From a checkpoint of a small mixture-of-experts model trained on Wikipedia.
Training: a variant of SOAP for the experts, 319M tokens.
Below are experts of layer 4 (counted from 0) of a mixture-of-experts language model. Rows are named down (a neuron's output weights, with its number) and show model dimensions 112-223. Each number is 500 + 50 x the weight over its row's rms, rounded and kept within 0 to 999. Numbers have three digits each.
Before each expert's rows: "comes before" lists some tokens at least twice as common just after its tokens as in all text. This comes from a sample of Wikipedia text that the model never trained on. Tokens count by the router's weight.

# expert 15
comes before: " of", " in", ":", " and", " ==", " for"
down0:447470448531596536517507517486518473560567512535512544448501596524509480410340449456577505496438540469523511457549614507560575518629503567571496507437451487451493453477572485513486418398496565480362616484523501474405525419462521546528533514495464482571598608510508494404529454559505524513537442549476508482489565485510502539480518514493
down1:518433486470628487552497506463438531505458492573468605465624539526508537535513452532561541458599468445462494621570390491498449457496513425493531533542417463530478475450505517522468472480523534600585426544500486433471542585568574539445458453482578479587594499410523454481500495508599476581512544467527438542481517521567451522463542428556
down2:527454481520460576513492498501490561528449457441584421480535517539471473423523493486600508545587471558484531540434488498504362466500466605453432435481466555474501427384534550537607556429448470547614533537583465408530522516445463490560558457517513543528428482448530452490552587417473573571555497427554486504572531443448575592576463504496
down3:495445600515451520469486470491487522477520433505506444556591434570529459542537492441473496497517410584407475437534520526522521484489519449519571428546484492531489421597451498518498515370446669442602467541460587467518524528527614610576572507576471419403540543525470408544480537546542527424395499486479506475452532587455528532470457467459
down4:537395441448411473512499549548436580541563417594527484478424439554598643491511504522406533577453528493454443390513427505480551513486536555525456594608412551409472461458523475435482442624490419535479581500581467546528473494539534538499525524525449458491442434570572468439537422502515440454476459520495523485434501514492554462505465482479
down5:507553570560505624424531512449572485543445498479586472499436439511445529500484485513516567522534493543454501392522533429440552522566442548392500496507542489536478487566507549555440539587438637558407524493435481436492559559554483539499469483473438387505486536517473569520468475593425515543625554496468572556478447464483542443506451529505
down6:527476549515505574481487512483516459487419547482491467506463468501530471538514477508458459514507580522422512473544506590462492501511485459525502468499549496446496477578497485563452446540505506502501488453462493437459526503497470521495534465454495568489506436455526478507516466392477492447476483560528561529547437558488448523436576513447
down7:476472469556545538516506460491609538598522558609424524418502541493472490430585477541517504599428469462506495578555448461551529467416537492440482476538520457525518478430510428600496452496570512505451523469469518571520466598494580435517529467416552567510507477458511489528416427513527501442548443444472439364522557394396456468444418531410
down8:590544606478492509535570515571483513425509510502552480493443422502524504453535542496468467557466609461416539519395487493476489522514567473515572457462515524478478522469513521569560555492497443533476453539344576500531527495455498498566454533517605425485582364465584449564568465466539548528472476441543543509478521502552357452429505583387
down9:557432460441541436489551516622559504464483420473550497500462445451490511525469542535583503446525520465451494455528484549436570458412424495565495579475433585600463569519518562548497491470458471585576515490454581431490531440493445488429459448511510481492478529451504519421425480497442573556533462539458477514585614547580423430582472492541
down10:517492463546601397410418509477500490487493465442537599542554525455517513408536526579546505456516615498581593551463539467427366528527498474552450467536476505508515586564429531480530477439495566502492443471555579553432598512534492518392501526433489476505597447532438543556467412559501449509468464431460552440548439601537431484566507497536
down11:496490462513553429527504513527532478497479514553468515485486600445549499485512391476547517388472523497494448568556535502536464520471558566505443479557425501560486432417429520458438482552563543509574483465349533462466492468506493539448450476531485467491565434507509442527551499510508571363479611431470427483515541480510492492490497537466
down12:525485524467464445508495535532521513530513556455642459454505438457458468518597547362517477578473450456533488518503555513496423438500539578519595521476470477480480441491507442518582578506457437486519483538464452461625493490485612536462517507489482473533428488532509539479552580468480544482497513499511439432518438485463518544492427580527
down13:537501526425533538378528585529519464423475500493522487418420490478556491459428545490454483480425558538506471510509530517528536456401448534536519513503473439509475489516521441509535495500523468575392524484502507654402516493474596450557582496461547480493478565502538450593462526516516468430532552473411483516478514503468508528466470500467
down14:483479505505529618538464530528488451469516479387475459596441558519472479494474495496580490439481543511432532636567450550468440504435598479525433497480522522410456455533513530453502542498534519469571536455567489555529451430422522528560567578586584484442562543538421500443500455509504531507579364501451518481470499396575474545687466537493
down15:472478544522474490506517484503523472516471636573430495458446437480486455431548470463462491536459506516571560549559477514557447464475499484439513456466559563506524497472425436572506450440471471492530402508503437490490498402469492463432547534468463486472430511513489506530486410529491499537529572536505494431490429557584459495573466441523
down16:553567509511527508520461616403486485546492521416551418551449466522495498535405503577568500441600478427453525552488465457573537526532568469455423458436406582510518527465517486475536462566497430509610498409479491455478460537480537463481580514568416522559508482516465498480485518503493481603475515579581574572537483550455526615555509516575
down17:459536466481554451411454553512520473499422463501509518518459487452451465439474491457510487426428480509518471535467539563452547556485407533471489539566554445564530473562498484484454440431450492508488522556508590469515634472563402505470456520593523563474566499595482513411500442503522492560580477557434448549456510482486496544520489498443
down18:568458556533479447553561474415541506563430417450604537511406511508494538436543452471515503536523555506549560426551443523487481577551472521431476587481411488557496462512521550457482473421455478547525466514468505510443546447523538513449454520489511484502584543515533520502417478531518539403547533547434467537453523490506461405424512456510
down19:512533544480458418419483447522474456519577497443415505535462394524417607457554546508479503507523482416442532514589523492496487496529497549512421506613468550459501474621486483524572508492466571532485558448499450451529523502587383506531510520490562434533498446528415533547625481509491533486461510506422544482543561524493562392514568493501
down20:446484498479508506414546392546545505513419530503550479463577511426515518553549521527494459534493460464545468424527445455532536528449440543484566370468496549532475555563466530551434477556474440486459523540415447565463585498550564492537556429616574572481569451470489516435518504522560435629523520592452579522509515628506558548436433509585
down21:580491426520516463469559576605397436526492477458495589403565454546565484459533558527501525514471448518539563454568529481545534373554550500491429553507608424522492480471410459572512531475443484534468558495562500460535555405429535536454521500582468528428537466509583522508551457538539494557532534419495441484457452601510484486535498418515
down22:493487495479503490582512562422541549478503578525548442462495427539562458570481498546472515481437474509472502427506484495551471500466431475517406548446495473561330480529504450488519458463521568413505551579487435533511552466485488478599507555561569505529451481581569567525471478486453526552596518466490512473528494616478532422428535496565
down23:524480506443542625453464528486494490497520446436484596489513494526484505575543537540393531517419546545459449443568516483504488548533466469490529527511513457450407507499552475528518573481453484573495425455483493413535518474506501563517428440500483430485575516557528433491562505469587571486489450471596504530467442416574514465532509504543
down24:551497432511570512515526530432545542477501512526473473544519468528524478494578530511541481523519473531420495453537477602571458463469631559561526560569420479468527387471490514518395444481467494482442550420555506488571559550434547485433530386531530444463570586535520489505454581529476519498448523436525416538505487517429466417595519427484
down25:466469536516553591552585397559567549501561539487510537578451426525503592529570523535472635447412536441494584522479473474507624562404515462500453407490493444536550584454512545508457464510477534425528487505462471412467462506446499604483453467499520449460498601504451477487512533479389407543561555492453394558525557476473501467425540481450
down26:573494592506534508636448505441568401444535446483461543518478631444460501474446454486509511430518493412575499515460512601553589497483429625549448521475541404538561499556511656502412522461540454531531569548493468462597473542499551358564513524601458522459442515537462476464424462467485437622478472416497465411417526518518581537527520508475
down27:449447518383510463542473528463491406459547558462463525522512495506482472490416545502520563524449515517463436512502412486548485567523448504540524577414581441467478544453523436509492479467514467513426486561546625547450573539465554429538451553532470468418469572347521436492461463504411472495573497438458554537486493453490447474481437500545
down28:494602470471515423481512509587536550561445467473514514491474583410508541496614482549578578512498484502492514366562413502492451522540505489459505464547583559468520586422512502545501446577437553390432495455438441536451464496480520488531529512493460545487509480526449460457453484611540462509440562451456512482446515533509463498598452461470
down29:512443532532501496567463600524477532515500485475499595460532593537375449483521449526486525501540521514467478457522513508541543472435493527573409422392490476525508448403496581602431477510423397484499536471431501479424495528546558400608563483455425526517576579583413607495506610428571497509471471527465509450572563525491479493527454573532
down30:540416440493598542410400495453491530458531401502561543470529556470459486468413480534503464442515524520541531513595420430517538455512502484447450528457466505568402550514479418480434583462556519509519580514391491466471510466476520510471518481522498523458498525559518466486507574504594483491487457518568551513474599492497460568502550437460
down31:503514484457517481511423484653495484496478548439537506559416445512467540436467471560584506521427528529534503554407467503524564624504527603440598507573506522512471577600508507517504574561500617508485487466564633592494493465462528474549495569526572449399558535495490523529495544511450446479492366469490519594465478465491548613531481431499
down32:513573544541486510486414529500465449394512539484502489470495537477518521493466537426390483524488391481494550514533511408490438584509446410478541439536444454521597549532576447521479495473489517412495479549533530541501500461541541551475519505512667483390532530477477405456545404513496524541575477612480497479557450486508506583530508538562
down33:526465549485476504556516503565439519503450483421560500500519567555512519563545441451637519454492531440425478528443471557476457429455504459505507583498635541531520558503531524491486550480491493547447549459471528500403524422532423555540511511484433509544543494457430452505556523528465438608440545506480485551554517511513446465600464414533
down34:495489564464593493587510568432557494592497525560543542431526463475497567552570502624554523517480475575492530539425502555428477484511419450557465550493486415534373503496545509509453433498496470469455524523485471562483561533509557522517502491515548537424501569442552548536450488435455433484532474624537506570510533546564559509436520451424
down35:508481592564485531630455495536489529495536580466440404469491551459498479504569491540493496527535516429503374501497417534448552507513515438495357469475575599463430509464469546540562513460558520446563545518575515502538437451558536532491469505518474549522605570507462466474506584549525471409483522448553482366577437483541449466556590591485
down36:486465607501478496481572522504509437486447515476549446493460523488473529507440461464508560339507604547528394549514515399489477528507541490573528562541428463478501464528507567528509524453435503451579468486505484476471488502604515479568474498514471494445453557461488463468433547478525519439451509508597480607558501483513422508567438436432
down37:539465545538448524401538498437524567533557503462465473581508453545459533484513466463518521417494537468368390612522597550507518552489431508537481544614500450416456528526490486673552443566471497488487524488482497547518449469457491555485553466485530494564500533528498574494516516605562505468549548498483549487490521545422467539451521551518
down38:594385443516440515556524437494520419538494518484497522492556561584517437417503580570546499489478449497587574549462550569480459538522478489532454566509468464430520503530448497431541582600546515401428490539483474573544475418526454532527502603536562494549523537455567556548428462507451418511528496508533455494537472482550517457565524453528
down39:532485460543606500496426517427546558463514510470513533531485537480457490489532544531516487540492472379582604475556487494578511405538586395466534543507433482449511585530557436468524536502536407519510455529499495463482435463512551534456481647526455480550447467452467398543515425541503496569576515501622604545395538472561548511538504514458
down40:489531472453441457491501521490593398514418498506549524563487480434381538511523529511558525399535523457485609614535484526480397505463532374481454480528471452587519520551546537557432514516538524579590542549500495503492596494479472422482572488499459451503514478446486492512539527544502478474416539409525457504558436531446512561585462418511
down41:518463464501474498537415421547462456548555495509584552528456472502477535567488499499496512518548445453426478500538465460498501487448551551556491556520539458484435485510524576524440507564439436473376503470435564407422487566539438569536521440509480506513460572397488473462429450456516419592439431460505539498496535597523555418485458449607
down42:489480449362446420519435571562478516550554418538526573492519413554525465438453514432471497548512404410476544572531508582413450489503526434541474465567532474408510421530529511427539559467503463449502429424547535500561493554388467526508481392564475427495449539626647531459518535525486544519430459527547554379555505509521543540581528499523
down43:387396592451417570554570546538480604413447555399502454506478438471489539538553427476527525492510582485467487450439405454506483432441520468486528491454458516480542484446486446555600417483501489539559432423529429484538436445515561498578455573511488486467461500553553467492454521561585439497487622575473483554543512436508568486513510527499
down44:557457459472505497473452521492496490475524481518524421467501471411416508476443462483528484542345529495519524559497485505476507421415509407475501504554543473518459510484509401523468565472459542548492498431476483577434506567505560530518460365417495451577507509589455482488568572465518532465547573490532504491436577496389530469554443528453
down45:538510408480535502408490538471458511426583481505512576494572529628467492459419535497487508549461539531510511453515368465445509548526596474541654484561511535419534576496464532449588439563503504507496509494514475481423614510499506519470543489537489460462562477458505540517499532492421593432518434480506459523610509470395455522575499477572
down46:468468592550477516463458506543450579464506613578463467497562497506468570461464516520521556503536550423446485523484436517444430539530459499487525526529575542334378537480448491462448525511581545530486381508461534473487448521496453447519419540530530631504565531573496481489381463504531446512522450520474514485568595473533466508503410523464
down47:510450504528441490480510443433471515427536454525500558562540643525531568455345526522493543593480530507549506481528511454497501517456466556588508535419482546595498535449450566544545523574541469426556472456450466530484533548599517475542523513491477386509407483437561633454521457585487531520616541500594547504485457457513544467481472469545
down48:418525547469616469544497492468430495512510436495485494514520532494507484532505483514477557507525467528432513477472577499642498522606495454546508438565652487395456516508552506401578517460536504539471577453567456495446502435528432497522428521537517447543434505437463469414534575452466451422489424593482506491468475477550501465511507516545
down49:524610525644555552444485586539497560519442400457522404486474544480472482515542520494561577439521460491542524467563518484545534500472590519492464467510475516555582369500474498477497483447554464478547549529478538509632567579494505515496532506479555420478515516459589459442404447509442555585496507555545534374516493482483490426393479550474
down50:556508469471500525546610525411562553519528440498493447506470487361510553592552507473566545506521472532513535515443446517487481490537500534502556534467496539550551515504609486497522560529520483520394467512494435469550538512447495485507536479443433444490538454546526540485380463437509479526438533512498514553503537447501521490506453553476
down51:488508519545531543486434464516537533421450388472493509525458542446485572559520445459495449447487479504445502618528452476499566454573539501583534512459500536433527478446497489499524429440510530550425495587483497508504520497495558608487437573511497541475469352512534555529508510618535516573472500466461522603578468348393547525476493490505
down52:518423618525511450422415541556540492511427619416507465506398487583508399561475469527442573523481491396553512565557502534491439482520582499499545533434490487541527442520491526605511419438414547598451446481548463393490503520455523530450528448456552527545547383562463545600487517514592491499522517459432469417534547450461490504573495527474
down53:541452397396505516593615451504558524527333510488536487610485528515422507458544505564457489408580546433537441456514553444518466492522583398496544561492491445512415553526520451553476535492431497449387609495530516458482489441486404493507470379477521599466535524521531465510496497489483484513571545527460454500564503594487451514545484463441
down54:466502481442484455556525423486526597515502489570508445476463460494451461502443498541458535537480475410483503479451436546453428441478468480391551563548551449482425501494506524463519498505503429477499529503420460590499498443553521505499508490457511480560548485410540422482478477374485513507508492460588578418486469450584505507534534555492
down55:546504607544477485436516455576474443424507447512452473496521496545458440530514568468417577477527419554602558504536469506457574504518494492513486511589533651454471429574449551511450520573516510448516424460551463566607527528466565461583497524452494608515403502501524530422486626548430472479568591515483556475487525500521501479569488483534
down56:591539448465437448450519489595551548475433482494545478570436422498392450552453484536434509507475495497520486528516533497503513507392556565477559457529494494441496574439556438654434546418497468485442663461512477489502504533574518546416422481602495484511475427478464553510465481414487542599628433477509441401507409541449434549613515469487
down57:485430510459573572456510449498483499529531450565502466559457485507548501473461415498440451487535372515545564447518446492497534456496574487506438499562446479541544524489495482431513520439586434492518544502501505425463530505530502533542492558535496540460489516504506437460500512528461471473488443522566561469614511516476473469394580390501
down58:553438489509535521441497538484426485469459482521504456490484527548521472460385429510511492559424476463538473430581512536517529453551527480359537490540508503438380429453429486408542549465515506438382454550459475532649487550479548470474533462482600473416482468462579488564514479439519561506524562563515568471436548536558507512465490444452
down59:481451603567516531573445461571417507500508501504593517509488428446543487466525475471564476532483532621401506496497448480541536576543475508509493492468498481559529469581517450558491547522565520451450524453524461523572501481526494497496477456530509497476451466584480502442611520525492561508593432518544505594519496434486556510522420439403
down60:563478484519531447513571578507558472540464508528493526567618531516472468472528637448471439538423553543514470540472442535549479368486448537500493540518502475455533453403506554517453500444434480546607560546487511482547486477534448475522513423512507452519560484415494505500551587495503435392566467580531545528496505524517499518497470539454
down61:489496424584470513601561462461520628528454470540551472401539499612507524467469500470489574503533528498476446502485450430436527462448504459543540567542571509485503462559523524463481545542560479477642506527588523470493483489544509525505495483571486474481531464571472472529439505550551494521492533461479531542459580480547500392535521446515
down62:548463500523510533487582532495581527523482464566472479511453537397537438459453530495476569486420477460498535496537437472469561474476526422390559516565568461540566497413442443447495552509341413515506435457612516506444495492416517487564566542502589506486526492611533495527515455553490498529560611524500543493544523491452461492512462546461
down63:584404493499512483433496470555417486380521541583516429518451482458434491469422518535529491485542442487423453578549486543513476397402522493492474522522392493501540506495388523476496523475489484443562522610399533515436452530495465404453442566559511508494426501446527531533456614463555546612539455590482457506502471540575453517513444451521
down64:522470452469483528479510557449530424460514452521412539544517514486484416536499469461458502546589431464495507514500573525477563548593569493452537444537529495576532444545457623474491630382524552529453488486513499492419540451464525446520560556506537467515452502529385567548510523593543530490496515529516508419511355500438418476414573450509
down65:483553540502465467473499462424466458623443455493457438489417482477464454434533469551487550386473497464534409455599447539467436546474516445554516486517477599591422468519536530547514492487454473509450558460564546411482576540522515542496499451531525503514486509512513513532548537555415453476516380478484636487477469515457491514556480478434
down66:565456570567590462670546530539564406466519564482586489518477375477495498425493477437469535457493497457483481571444457446522553544403498498533527586523507474532538549586459467478565499443465538515527395501493596419542513506444549463502534538588637566491509524437519595472520494461564588518491584465559392612472574483517468431475471543519
down67:557505523589495542547464527504489596544521483519543612495479454472536477453493483509485589405472558567569461389458567516466569521563530491503509511499495444560527452510446452478511543544503556482564512505452510578507533492489452426553403514504521499477492588522516577620556597437455534536527428580440468567507504514522512511545462534463
down68:529535522413504544486511486470509505426620547475457456541436544504547572579373492517481522451489511517518644520461458427587436562472511553567526467476512508541508499491514506459533460460553505469542437596493511527520447550555485535559538511557513583428426394484563466541461598484484548508572425465492563581501493372484616521484509497480
down69:573445501575493471438448512490482506433473572436445485460537408582530497559423447494468519568535495493528564439469476470511481466450549529471507486492600445433496490518543586417532516597464399412413485512370477514428530521517577492601398606383510521436549472479547433489460503450477472579515508458502513544507492451463552382460539506471
down70:456458544497498493527576559449476521474601599531459437486523510377589486490544528533460482495422515530445433587485509530540455442478577428501520498397415585492506603542540541544573467546564496578518430623466459487452421503526533449369528556473390508519529493452423494527559501475613499565497549549468503481492433479462522484480538499573
down71:465507473453442588402491493514369469481400447474512656532484515508536509459451508546457531510461463569481394463536470461461429539493527584486510539447479433549506437527549596541568540471472398499472448460470582556484464453470430469485500479581435479412460566511476471387495486472569469498511426465452416524500527614474467539487508524456
down72:525501464574567514477510450523454572552531482388553466469544467530476491536522576455518519485540573498539500455546504473467518461568573499523489487535494505449530562511536562430535500517490509468474596581508614459479522498521503479441504550546585503468530481513555436443529468565531512506518497333443458454497444501485491485574440460513
down73:503568497466506584549498488447561482576468503542508542504562492537420519471491452477501411645560483526438526460490539526616547459470530596510523504483434557446461468524498531403442516529478517483500458524409467514523555495510536471418538441453487546432420441531431576407525499594449440509498541487502602523580574432615433501553486460428
down74:442458589431516479441478530445526534532541485494479467647581483581589576510499475591480460491478495598567514470422501594472567500553561493446547480529542539469486444500421480500490401493509582508559515457524461491530453487646414367492491568459514462529373558500493410404463451423409548523526487463488505502540538470536485524479545466524
down75:475473463593443418409507491456446552510498510489434505482574538524440464459454472539555490474538504436546420559549565577441475518453540501444494485519561509446524497491503376468459516431494505540497500430483483540518483383496570484510474480487537412584593469431498541375507450572537503552378506599607542570521525451457533436453457443533
down76:559538430447481529478535465482477481408531495559524530500595500509602443480577489499443488457488484503516452552614498516528413486541495420460451514603482557468579537485420487549518484473403462587558525557519605462514516566465497446510528456432477515526525510493581529551501516470504522479476587520641542465549555524495479460463547507487
down77:508469456397536573527489588546544515537492584500462575499492436506426486517445423503531547481461509452476532462510496512482527490498400495492428440575585511461552466488528472540496537532530492433473551505510497473498378458469522501452567567478533498500514474459557475540482473503449512428476523506575549491505461602450433510485547456515
down78:486503488479484490543532380393545590557451430492551483517520485495566527522396445472425570602508521525400513507521530416532445491499462490489544454458436514457476420495501472443504649537546540431484561526464520524468438538475441423529532411540442530458515552501550515462467513580478497504409536576545539553549489521465480389524585507503
down79:414512494481456505394391444454445423543514427489505482453515463527557492565511496532552506543403503557443501456518487453456459452507434520428552510448554559568504474479492440454533446544507513554480509456528504524487519506630496575548583441460525410494448524493503582449442527528465536486545301565584469486535454569538391429525431567424
down80:384504531563389609525496567474528525438510464490519437434439515530497477541545510441518474591533549568596524446550501539521368530451489545502567480521445468425445485511481509563518551540501475529534494506496432503558496472513524383559513521403503610458451499537455556485460556499522461408480529467444595492469442425368553480501546529473
down81:556420464467541465488456576554547534559582430488538552518479493509495540636529460465455456606466413487462509573544493562407476487498521470441458429453526510506508500603406516468472505485469466534473504465527455550528416397522471485456554541433560463490542489496480586453512518348483528499505515420614562501418500489514519522438516474489
down82:481543447436567441434511497546531509546530466437513566482432552547479416494511540446487582524491545462512499484406523589531464471461431400612497524505525411589587549454455471457489497576489460560431497526504548525536578543500489522521490493478471552391427535535555510524523601513464414445536453553494391453470503483464528479573558433445
down83:493382568576607519461465420501507413411507595494517424550575497503480457478440516440545497459492489620477523580557545543535534542462532510540544471492507485547478490539554565477462501448554453557498558485525420490502587483459402464540488538518540444482586594498530537492451538473589461426524509507498418522445440589481463608456481460521
down84:451445510428526411534530592450476502584469502543498553471434457469489596508458496458518484466482536496525528478586492489568497434470446499597409435450577512543547460498565522423445418488465576513431562562443433523524554608541497481522438554529507586512434474535538419491461554534461471564461450595432471620541429470462410509473453393583
down85:465534531530463558464466597505504556516556534469445438585440496561471460488508567448437521462513463371598511512498542567444442455475514534526481551503556413572471589445523494463490511463449512492472558504324448500497545445446463551463496455568507453607580502467554439521497526565481427537493435564475542508507503463508480557487469522549
down86:552496469502479431495494527440395584503513574456432414545544551493502444461485536447479446568553485483469489480537572511457487454444450580557574527491450494583465466405492489495570511526517466449532509545506463488469553580495470441387501562575484527515466470473465433512478486579429445532468491563421474514422440495516465449500604576439
down87:470674485435486537563491600546511528472534487471480507523541543436487544550559526507516539493453537512457512468577609484530499528409531543559592445485470553471441490519438483533407569451521585526460442532420456394579526538509542420561506501497418476538461411533486433518582547484367522460564538479506454585496500472437518432344548466566
down88:446521525526526554518525406487452432400518573488506420518492502398527535454509439380486479448485423556449530497487539475550545489486508536526495532462560492516601418500509490455443482493465494411470457519489504509458508561569553496477487573514530491478517412544554479555499540451483468457447556641456515545433473431441497479521529513550
down89:430547480356527584526373470436591467410595566508486515510404489487524399430562558501488509550424513487525487383469556486575528538419346455538410478531542525499534441467540551499511541455573534583444419453425449533462506428511460495481508514438441462569543480513463544467450474490416596401470514558475443501521453513503528504532443539560
down90:512559480492426497600498485587485529465503528473539499519511474566470443578438468470526540450527517564540506488405486397433512476627447418500495380532532505497528488551494468463586408495604503443558476484523573536490524449552542492477539476503456454404523507440562494453508523517391454505552503499502506463483495489482547505523559509522
down91:540568398519563570446504424630634542508472506556521444540496472569568528443572480385568552474415484430517508437523457484548581500583537542373498534575507502497422386563529531540493510500454551471468555444619494504470464409429529536541506507485462450526567517494507491458433561557559523463497517490432476429524496421486497487543550479500
down92:537481484542449465507536460478509592533551541458516528549479592470466574448501493460461475570479496547485533443485503512435504523502443522488502450533447502441493529564556516533421541562457466523437516489420562514587529560466521501585567607489565564613421477407464423505403438473491450483443492511520544509510472580518581510525558468523
down93:455454513467456552499423493513510479541469487530446427584557523488545453604451471550447525461544543513447504522577496473507511482459494594536503451537520489558534476476495530462490419416503475508499360499514488417491498505495529526544537470458504483537461437393391440398515484525629492447456567465556424462561574547500477444515479443577
down94:443407568550511568513419528536460422425543472539466467530477528371505477507524485556463448511555526460528488403458558477462501518479497407478524523522530432487605503467512562587469525398558497476568517404568571498368458473465525436516525531506508471518467525580514465481507569577517501478423507515515413606495508542506564465506483447412
down95:461317499540429511437475495476527564534543495465553538551573522534488434488558509484526520534496443532392486475497543381477515436528429584478481568476572569567508529528493518577543463437422464499589469516482513456523428558531475429444523509561513549495463421526583430440475522525536560484537430557527464482502482469536503508486547491426
down96:529461440439590567481503526469587474529556499484566478480475410473487543383451565494476521479440510462477488560553527462470485540580375513403528534506532470549476469481552479357565628547431477495566518425523559511481526535515479520572486507500454483486448521566498594492416522603465553536465485549516462604501512505577483485479524418533
down97:544472431463545515528449413498526483482511500475504451535562491585498460520512463443525535537553501433498426464509522558499436512562440539599406454498527494458488431474475471571594533561491518441577489477429474484505574514583560487448516524454488476439450532461604458550546535398501475422480540504514416579522360555563489463551411478521
down98:439509459484472556526484500457492507555486514603475560442527554570453523553586461537473490469512514426509532476501492454478530559602418572508443457461498532617438553525397566543521512483433468454465462525598553628541507415519466513418403427436543458481462497449457414447618514514486480458462526464507450552501524551436515496476494539517
down99:475498488512478492475489498457447477448507490552470524616431517540476528427485650536372513437464458499503489474433578604517533508452499568513533571458558471451523549437527448473455480417494441518446457448446443501402494463445537471500479529525513543558518530604517445444525570394453459400503458515483527534508472466421553462493492571470
down100:460449412448494529487559511478435497517433491491476509560550479538467584533546417459457456520509492570521551466461437548490417563587467525485535499462437515504511471473496424413564421540513549527493468541509531502461533631548587461427546528582518444503425507473514519512583436499361466505391529505494487500483525488446549466459635511524
down101:430550378502563538485498541475585469585530435529459465499562483444467523503455475483576495530459482494393465480547563612468463516488490455542440486432473491424495407484490499444481436531477424532479505475459444565494521411444509514434530525495463356527488562446448402363452486485466498566528554534594529504524528441480468476420555487482
down102:496435572538540500455525531509490516533439459532569478442552518475520380517393478532555455449563504431534523469551408459557562531531497649477511496434494444487511503463510537530439497486454527442535473392446505523431485490465547468498498480601320574582401477512485554409455513557459581587457478552487445481615527525542496456526507499472
down103:535568482585477513487522525539512476481466489561500530515424594497477595513552551527516494483534469577377461515480516499511457566461407434425520452450484492546528445493578471403490558523496412531545586502476508504484535476553482451539554543538577459543505503567382525579456467391508504474469465504445553486529430498466582542398471554488
down104:475485520432484509555514452553446532514467494527524500522437547585530451583548400575558575461430456604446537520477590424566512481499542466568524491520548503592564450526432469452526479492447429548433520461629505448491521476425549519514486498548510492441548562505442460520538405512484502568465513331571531519556436450506513521484557483487
down105:445562498537532574500487499559510547474553440521380461605511636459512559541592549450507497447455520445478533454507468532438447610514535448575500495455489495609558468583432428453509488549541591563457510541474591439447628518496488412633501447483568556446485553610461525489479484528426535482529543447472483502530515447455516511533457492527
down106:487509564575442549556522540517581443527501458614432527439535540446490511358557531531490498377515510450471466565496463616508472502473425599475551424464428456535402479563639446506558502436508485569520545520568540464517547518467463483550485482511564581480445481452470531491541518432475534449457665612469565526468484485560462532455441522469
down107:492516582486484570510559513583518561508517417584518487505476504461477514509475452501513526574520505534542526613496491545541425498515551427453480583521520481497435546471439489622506464433505558508524465543487512489651478541502463492471580491399417574534543504437500435564533474477438523435491488516427577462386431597536562485573496598399
down108:489477544469448397592570471424525488498555509471453470481504501564480491500487512453512477608568476515520487437450510541554514597416408571466479482448505520509473515488506528472552584503503509463507481503605562419545580423466529429488510515457585605480479470529588505520522456535418520510506552590495499550506501520549496482445628476559
down109:506521484514385478482463510567455546498449479438508474441478490601534641471418429509423469508479530481521617538451564553477537618504479533425556501530565462560558488425514450497531565494478540497443468571521465472521493560475560520498459549488547580589492554483538580468516587531453548631496408573436487549487460486530567532507515382418
down110:594470425498520470484432374492568569470545503498514549438505531492521520515512511504526532529531404491479507599393566521471477444490560538515453414490454468481378554490541589432492511485437498562489646401450466650415620479569573513542550571528489467617491531529595562481455462541524501561534523449438476504509505458533467474495534598454
down111:506516510479424510431424509522489442566469512527465576371515562419447455491566531618543496416568525428497420509560491519487451488483487502445481532479561503506407422477516513565507511465384497481566507464468466552517492472530603526492502498564526503375527463457557487492487560504530529583551469525594471580562494558527435499431492536524
down112:495517516559538517550580548531601498478491481455471445517444461485408470451448498508498507518437490478487445478472458478451528478343440559446581585508584523542465488622478477489650547588512461541505591524434486460497575447540546470516523516405543498482449551439464548551527514428554478433460475578490394466517487413494588419537466549550
down113:483538472503503543492516448372457499477554541513568478473561581499522549536557559417526520483442520595510533473614467479512474450540554474457540541534557478490551534460532501508510449450494594468529468416466463476557503439490477522481483497472483569546545451477575493457429558518491554483413584479528516502482518476499393499553581498487
down114:498465556452528558472556483550496617484571456467472470512546516516514365429363478476498583470506479512519558472514473502466417530513539491451496473431578425517545508527495521514461443515433573583562438448459537493472587498483550489548503492424502524482531488440470500527423473546521533515507516355515414458498515434487441549463514478453
down115:478521545473504463468466466574464538443404429575483651572462474557461535547545468523461474533511549453541462513430534525488521544520560474531435336435488505552423541481484438547522516471528516472552486570503546384545440465529514515495488545531478447524593502585515445473527582516453503509474464484514481437465441501591547478537416553442
down116:569548559468496496536426506497464563506508447441547494493512436484428511424477462480413559496477536402491502616518531577421514565505485490461463596419448418560490469501438455508523475465537486509500469531461458477569566501659585465502594474511503562551505452478513490431484546425547500484607499550545515436420515518492505557508392457600
down117:501508498431453429502479548524507435477496439565537416468584435477487518450591511524493524389575490410591569529426538513467478566532551508502536475491510567506384497526508474574494486443552500579500572548521511552486460459507490527502539547573585478501448493528525528504464484430523508575548532546365490544582482499472424501439508463523
down118:504465501605536441492485446486500509533446509474500405501555527615566391514529523508460520485517546507411493490543538532543496441497505541479467545544470492445492549563480602540532504465459568489425503484544589502440519547463506493493514491392504479498528487419510393480612525456549489503424508530529436605432455429472480609404479440451
down119:522493562503439500518529480505523528469545427582480406520348502544499562531483452461428501480526353514480605467360455535441451450488465522477490529402486480436463524520514496509483510435504430503460456391534520451527458500416568473462530530453516528502345547611564508557600464528539506402405603497499488447522448484521509490542532512499
down120:518445508488486523644507455453475489522459496475541512514612644452494512516569465458459461486454501496512535534544551511528525513467573511445473516588599505496396518490548556427509515429494472573534404535588503467578509471562587427463583628442586505482473477478467463533548503462401474488504388442568492505501611486520567520500443493488
down121:474525484565540513525555380476609566564441579501457490567507522555519469506530482490532401432479525478497505601445543511427515485425446537525574535514506472517491557467465468492473480530465566524582432484608513554473554494508474460412592523499518463567575504502477497459515514487490513522509520530575472541466557492531453523487426442492
down122:523460422537503482495538557429637464466445402452517444455530550491454487521336445525441558479555495432533590522453605564428485443506603463599395562423446502563521503394508424475544461481470493556468562448548505540507546518506522487521467501459492477525440559496500575435472571545524473530524496536394500554528524545479538385547532598484